Weights of a small mixture-of-experts language model, trained from scratch on English Wikipedia: a variant of Muon for the experts.
Below are experts of layer 7 (counted from 0) of a mixture-of-experts language model. Rows are named router (the router's row for the expert) and show model dimensions 0-223. Each number is 200 + 40 x the weight over its row's rms, rounded and kept within 0 to 999.
After each expert's rows: "mostly gets" lists some tokens that are sent to it at least half of the time. This comes from a sample of Wikipedia text that the model never trained on.

# expert 39
router,257,66,165,236,158,171,242,226,164,158,305,204,114,238,208,239,207,207,161,207,208,143,157,185,150,242,194,203,217,253,199,173,287,293,236,244,217,190,198,204,142,118,227,247,179,212,233,207,206,210,176,229,278,238,205,217,209,209,152,229,263,209,175,141,131,116,208,239,252,153,205,242,289,151,194,237,164,179,207,178,175,207,229,166,233,202,197,180,150,250,279,236,224,198,252,193,244,265,261,165,165,191,185,166,257,189,220,186,181,200,117,226,201,242,214,208,125,203,195,155,194,138,119,194,184,184,170,201,275,166,203,196,228,180,165,250,202,207,170,194,141,70,171,240,228,260,191,139,223,186,153,212,229,234,218,216,203,258,204,198,193,194,201,221,238,163,187,241,174,210,214,205,175,222,158,115,273,172,180,218,128,100,231,169,209,188,191,232,237,137,211,215,242,171,267,228,204,227,221,185,212,195,210,205,171,199,237,195,189,157,181,140,220,138,245,197,171,186,206,141,207,244,158,226
mostly gets: " located", " returned", " died", " moved", " born", " known"

# expert 113
router,188,128,195,218,175,183,258,294,162,149,183,156,152,179,191,202,209,233,212,250,213,212,164,212,202,166,157,214,213,248,232,216,261,271,156,193,167,198,219,141,200,225,317,170,198,217,237,239,177,133,147,231,191,244,208,223,244,227,202,208,200,210,206,165,145,166,248,243,213,178,230,215,299,160,215,218,164,204,219,198,220,208,209,226,134,158,216,182,133,224,233,209,263,238,221,170,247,228,200,175,178,137,225,209,219,229,271,147,158,186,110,253,176,279,172,234,199,262,191,216,202,22,196,170,175,190,153,200,225,163,158,170,190,146,230,173,171,211,245,205,176,201,161,230,178,218,217,185,201,221,197,184,266,237,272,210,277,225,164,187,214,261,198,241,186,173,159,190,225,195,261,231,227,167,118,197,257,96,154,191,162,116,171,192,181,174,222,191,222,215,191,138,244,144,226,207,214,216,236,269,251,171,205,184,167,238,163,180,200,95,210,160,275,157,189,185,252,234,264,225,163,193,257,190
mostly gets: " Kh", " Hels", " Š", " Sz", " Kar", " Gh"

# expert 50
router,248,169,146,226,186,236,261,197,249,120,241,188,150,205,223,232,214,227,218,193,195,156,160,208,119,216,180,218,185,239,212,191,253,250,95,226,227,143,184,181,170,223,240,145,175,183,271,264,150,189,180,259,289,240,240,201,223,165,292,186,220,205,144,123,189,180,245,207,206,211,214,173,234,163,257,243,199,240,149,155,184,191,191,235,191,185,195,201,116,213,246,195,189,193,240,162,245,217,177,192,189,174,205,171,223,245,220,158,244,194,177,229,230,214,181,280,235,246,211,254,195,70,180,200,167,178,199,177,213,156,233,155,229,237,198,192,193,193,183,175,189,173,196,184,122,215,148,153,169,160,99,172,233,210,217,229,238,273,245,215,241,227,258,180,130,169,169,192,160,240,219,169,185,208,166,174,259,198,200,201,202,138,231,104,152,178,189,176,202,192,242,153,217,268,244,224,259,198,282,264,239,153,184,204,260,212,175,194,180,61,217,129,249,131,267,164,181,231,220,197,154,212,203,173
mostly gets: " ==", " U", " S", " E", " N", " A"

# expert 121
router,205,135,158,183,190,185,298,176,145,155,251,105,88,283,207,246,232,193,209,207,195,152,171,154,83,253,191,182,175,262,203,217,219,244,202,210,191,201,146,190,189,225,236,252,151,221,227,182,205,196,174,199,232,201,202,203,231,238,157,207,251,162,138,166,161,148,189,185,216,191,183,205,265,177,218,217,220,225,156,219,251,155,147,183,203,179,214,188,144,252,215,140,221,215,161,199,181,232,192,135,252,153,242,186,230,245,231,193,205,206,215,238,233,225,170,288,150,187,213,191,211,143,220,245,216,274,279,200,241,191,163,201,265,228,265,192,222,251,207,98,159,199,214,177,262,239,130,178,202,166,153,249,230,162,225,226,189,232,234,135,198,223,242,170,198,188,178,203,179,179,243,111,221,186,199,148,221,161,106,199,198,188,231,153,198,212,146,138,254,143,210,218,214,153,211,231,146,215,226,197,260,176,219,282,231,241,141,188,226,109,255,160,231,171,255,167,170,229,230,162,230,120,196,119
mostly gets: " Alex", " Kath", " Krist", " Eric", " Fred", " Matt"

# expert 59
router,208,164,204,181,192,134,235,169,141,187,269,140,107,254,234,258,269,187,255,230,232,184,190,175,147,233,197,187,149,257,155,168,246,261,131,221,161,143,133,179,198,197,256,210,105,236,238,218,197,138,129,204,224,217,171,210,255,253,167,198,234,220,169,163,69,203,216,218,172,166,201,226,274,188,223,253,244,243,189,252,196,165,179,159,146,163,252,210,137,213,201,187,251,217,173,148,202,237,220,153,197,119,225,192,202,270,216,167,220,233,180,279,178,198,159,222,156,196,203,193,211,128,214,226,227,195,245,146,223,171,155,245,252,192,272,215,171,243,203,114,140,171,190,167,258,198,162,215,201,208,124,191,217,164,252,212,200,207,213,185,211,222,168,188,203,206,196,241,151,188,266,157,198,197,213,145,257,165,99,182,153,122,259,156,166,209,108,173,242,193,187,222,212,176,184,220,156,192,176,239,220,182,194,247,184,218,166,209,249,122,269,177,221,138,236,197,201,246,215,140,195,171,229,156
mostly gets: " Nik", " BL", " Alex", " ARG", " CHN", " JPN"

# expert 11
router,232,83,150,210,259,196,237,291,238,118,228,165,166,228,237,222,214,239,254,201,176,236,135,225,197,173,210,167,269,186,255,191,234,223,239,269,144,177,182,191,186,188,251,209,171,222,250,223,229,140,167,237,237,178,215,169,206,137,263,164,244,186,120,201,143,115,199,168,170,173,212,248,260,139,229,202,261,209,194,250,216,140,191,195,180,212,212,214,118,214,204,161,229,228,269,188,264,255,201,148,144,177,210,159,182,271,217,205,152,189,175,159,257,198,171,227,222,181,209,166,158,160,185,199,237,146,232,188,194,194,274,189,270,213,198,233,197,192,146,224,146,171,172,221,269,236,197,222,127,199,170,208,225,223,145,201,205,209,215,186,163,137,193,243,245,188,149,246,177,209,244,144,233,205,159,239,297,242,230,248,232,150,126,183,157,265,241,208,166,174,203,169,223,178,250,180,233,234,232,207,259,167,194,189,214,214,224,196,222,76,199,158,287,195,255,258,152,260,231,200,163,145,235,218
mostly gets: " sh", " t", " st", " h", " sc", " th"

# expert 41
router,276,160,150,188,169,203,236,251,169,97,227,187,163,254,235,254,220,209,240,214,224,240,108,259,137,163,193,182,164,219,198,224,232,179,151,256,218,222,201,166,159,166,318,205,152,214,194,216,173,214,177,184,224,198,217,187,226,207,221,240,161,170,165,107,153,177,200,203,214,150,126,248,215,156,270,197,222,219,183,223,187,224,250,186,252,165,233,150,103,251,253,155,230,179,188,183,150,306,164,164,193,172,244,209,184,239,233,155,245,236,208,229,205,239,202,262,171,275,172,213,197,124,225,138,226,253,219,228,188,158,188,170,230,169,214,225,177,215,158,180,178,96,162,153,173,212,150,201,260,262,185,206,211,198,228,170,219,190,217,136,195,244,243,212,314,232,179,205,160,215,214,137,182,186,127,225,264,124,189,212,167,161,196,147,165,229,204,212,159,187,233,202,211,187,245,181,237,217,211,237,206,175,189,241,263,248,172,199,233,249,223,110,259,103,241,230,191,243,244,159,184,194,153,186
mostly gets: " such", " provide", " whose", " Its", " provides", " promote"

# expert 29
router,229,147,177,224,180,164,255,223,156,198,241,164,129,219,177,231,204,183,162,175,187,148,205,166,131,201,161,159,171,144,218,192,277,233,135,271,185,184,112,186,174,161,172,252,219,224,194,233,212,215,141,236,299,227,184,175,153,171,250,168,192,133,174,186,174,150,212,182,229,172,159,241,230,206,294,215,211,255,183,236,234,203,239,206,172,147,213,149,137,267,225,220,221,118,248,235,261,238,244,218,185,236,237,230,217,222,297,245,181,253,168,231,253,270,243,238,202,215,176,229,222,132,156,165,214,214,186,255,249,216,221,215,190,261,199,175,199,240,248,200,200,170,207,254,181,213,168,234,175,161,164,179,186,195,234,200,215,176,181,221,231,211,214,265,240,200,201,189,269,204,229,117,264,166,171,178,224,194,171,242,178,187,219,163,164,175,211,222,162,163,214,201,232,223,284,226,269,224,236,309,263,225,223,294,198,272,205,220,222,159,150,103,194,145,284,234,198,188,220,166,228,123,260,139
mostly gets: "idae", " Genus", " species", " Species", "Species", " genus"

# expert 60
router,265,169,164,186,149,153,270,237,167,161,192,165,120,219,240,181,211,207,215,256,259,173,140,260,120,199,248,149,172,240,197,197,211,141,261,226,199,188,196,148,236,172,219,235,155,259,241,196,200,208,122,249,289,225,251,225,212,219,210,198,235,152,213,139,162,168,224,234,186,203,125,219,247,198,247,231,222,202,173,194,226,130,238,235,151,177,257,194,170,207,250,160,263,265,209,143,225,222,178,223,257,187,228,205,201,174,197,173,220,230,196,169,202,221,229,206,157,272,177,202,168,124,267,184,182,209,194,177,215,180,175,155,216,161,265,167,230,201,120,168,106,222,197,210,258,234,115,205,215,147,165,198,234,223,272,194,245,224,233,173,215,162,227,211,202,228,229,199,247,251,270,186,235,187,148,184,231,67,176,198,98,149,242,135,150,206,195,221,186,189,208,152,217,163,245,195,170,317,193,184,202,222,205,214,163,197,202,203,251,131,214,159,239,206,189,166,245,243,311,219,195,169,195,156
mostly gets: " BRA", " ESP", " Jean", " Á", " Manuel", " ARG"

# expert 21
router,217,155,222,244,177,173,260,200,114,212,177,166,117,167,224,174,204,253,242,240,226,190,169,166,170,240,242,138,166,201,203,166,247,141,207,243,170,199,229,199,149,160,227,200,219,264,289,228,202,175,139,233,300,214,242,224,189,228,215,162,233,165,198,152,154,159,196,208,188,174,121,267,272,159,251,198,176,265,166,200,203,196,286,262,189,188,227,231,84,218,232,166,258,173,204,218,248,201,150,222,225,185,221,222,244,176,237,145,180,189,188,200,219,241,207,234,182,288,161,226,226,152,199,197,245,229,179,200,230,148,268,148,185,157,212,163,243,173,143,208,126,215,178,219,261,201,157,202,193,231,174,219,206,240,245,253,205,207,244,111,227,161,254,263,247,230,253,161,238,285,224,185,237,190,150,159,239,164,199,216,164,148,267,172,141,182,204,179,156,196,183,136,229,176,265,196,237,295,204,193,253,179,245,157,194,289,207,177,233,113,145,166,237,204,199,194,209,244,255,203,190,163,230,198
mostly gets: " et", "(\\", " $\\", "frac", " \\", "\\"

# expert 93
router,265,158,229,177,165,163,268,229,262,155,245,117,94,227,236,179,126,187,164,211,221,179,110,190,191,154,193,160,207,241,230,218,308,136,225,257,191,169,197,174,188,177,211,222,163,189,230,224,133,195,197,246,169,200,235,226,243,220,241,238,143,202,125,156,174,168,238,229,225,139,219,223,292,122,260,235,112,284,210,199,269,169,170,231,153,244,242,255,138,211,148,164,238,238,174,170,276,224,219,168,200,140,210,211,197,192,223,200,195,186,173,245,194,225,183,238,186,165,146,173,138,165,164,221,228,148,156,194,170,250,232,185,240,188,164,192,210,196,182,202,108,174,190,153,231,185,145,250,195,229,198,213,208,206,178,225,208,227,293,194,278,212,187,211,237,201,190,243,189,190,188,173,218,128,142,186,268,225,249,197,209,164,187,144,180,233,205,191,130,206,196,162,245,241,224,201,258,240,267,196,191,149,196,160,243,250,195,208,218,75,219,170,257,193,189,191,166,262,253,204,215,198,186,252
mostly gets: " l", " s", " pl", " Pl", " sl", " cr"

# expert 1
router,210,78,137,222,236,180,247,239,192,211,312,166,164,292,266,217,234,228,198,184,215,190,185,215,147,155,139,240,217,210,232,232,299,244,211,206,239,241,166,140,130,155,228,241,188,259,209,253,180,230,175,185,263,175,201,125,177,188,211,188,195,188,201,157,116,101,192,196,119,162,191,259,257,175,235,195,190,160,215,164,208,189,196,184,166,177,206,175,89,245,204,137,241,175,269,210,230,221,148,188,178,207,172,235,217,173,273,222,246,220,180,209,250,198,164,187,100,246,134,162,132,114,236,118,218,214,189,261,186,192,209,135,186,199,155,245,172,216,163,209,141,153,171,260,232,219,205,235,228,237,189,169,167,258,231,225,203,240,202,165,187,155,174,234,264,216,203,181,156,226,307,108,225,179,169,203,240,176,141,197,203,187,217,191,159,212,185,199,235,139,224,173,205,185,194,197,253,259,167,238,171,155,172,237,232,194,174,224,224,175,228,154,212,188,233,228,183,214,181,197,164,179,197,234
mostly gets: " spec", " prov", " recept", " pract", " spons", " gener"

# expert 124
router,223,136,209,209,251,145,207,227,146,116,200,126,98,232,211,172,167,210,203,201,264,210,138,156,211,117,149,191,257,187,190,242,205,253,226,272,153,183,202,166,145,176,233,223,178,178,169,231,177,214,169,172,246,256,230,170,289,239,213,183,189,186,230,186,171,150,203,204,197,211,181,206,314,219,274,127,215,163,173,200,174,235,189,207,132,169,194,166,161,250,214,173,207,151,275,167,215,257,171,244,189,186,241,261,189,224,229,240,189,180,159,258,213,276,191,285,212,212,154,223,225,223,156,102,165,255,158,222,220,156,222,187,259,194,192,187,235,187,203,97,182,127,189,199,148,177,208,160,159,196,192,174,241,245,193,203,258,213,175,213,172,229,214,164,253,187,221,174,274,268,279,167,222,143,152,191,225,176,161,199,189,108,161,146,128,199,192,207,185,212,215,181,193,219,247,177,253,190,251,284,265,148,243,238,155,225,148,225,174,165,223,194,238,163,199,226,264,253,213,184,153,245,186,202
mostly gets: "ético", " Atlético", "–:", " Rovers", " FC", " Giants"

# expert 75
router,246,113,190,191,234,207,214,272,151,144,177,141,178,260,226,154,219,208,203,215,184,176,143,216,128,208,155,123,215,182,224,235,232,215,224,249,188,207,189,174,194,218,231,221,232,235,184,248,148,223,175,243,175,173,206,130,282,220,225,263,182,174,142,229,152,162,210,188,224,152,154,269,247,166,202,195,176,239,177,200,237,216,149,199,192,131,218,218,181,274,293,115,282,211,259,169,177,286,198,250,225,189,199,243,178,270,200,138,202,205,135,239,194,180,181,220,185,241,204,230,219,105,231,200,156,189,172,204,254,139,226,127,208,185,200,195,164,218,167,175,177,99,170,252,200,253,216,260,194,222,178,204,192,200,198,256,211,309,252,143,202,199,244,215,334,258,226,174,198,178,259,173,257,205,195,172,213,188,210,277,186,163,225,152,198,238,242,227,208,182,226,153,206,181,179,201,223,209,197,237,225,160,244,212,225,147,151,238,276,131,205,115,202,163,246,213,186,215,277,196,155,177,187,224
mostly gets: " res", " dis", " ins", " Res", " ex", " en"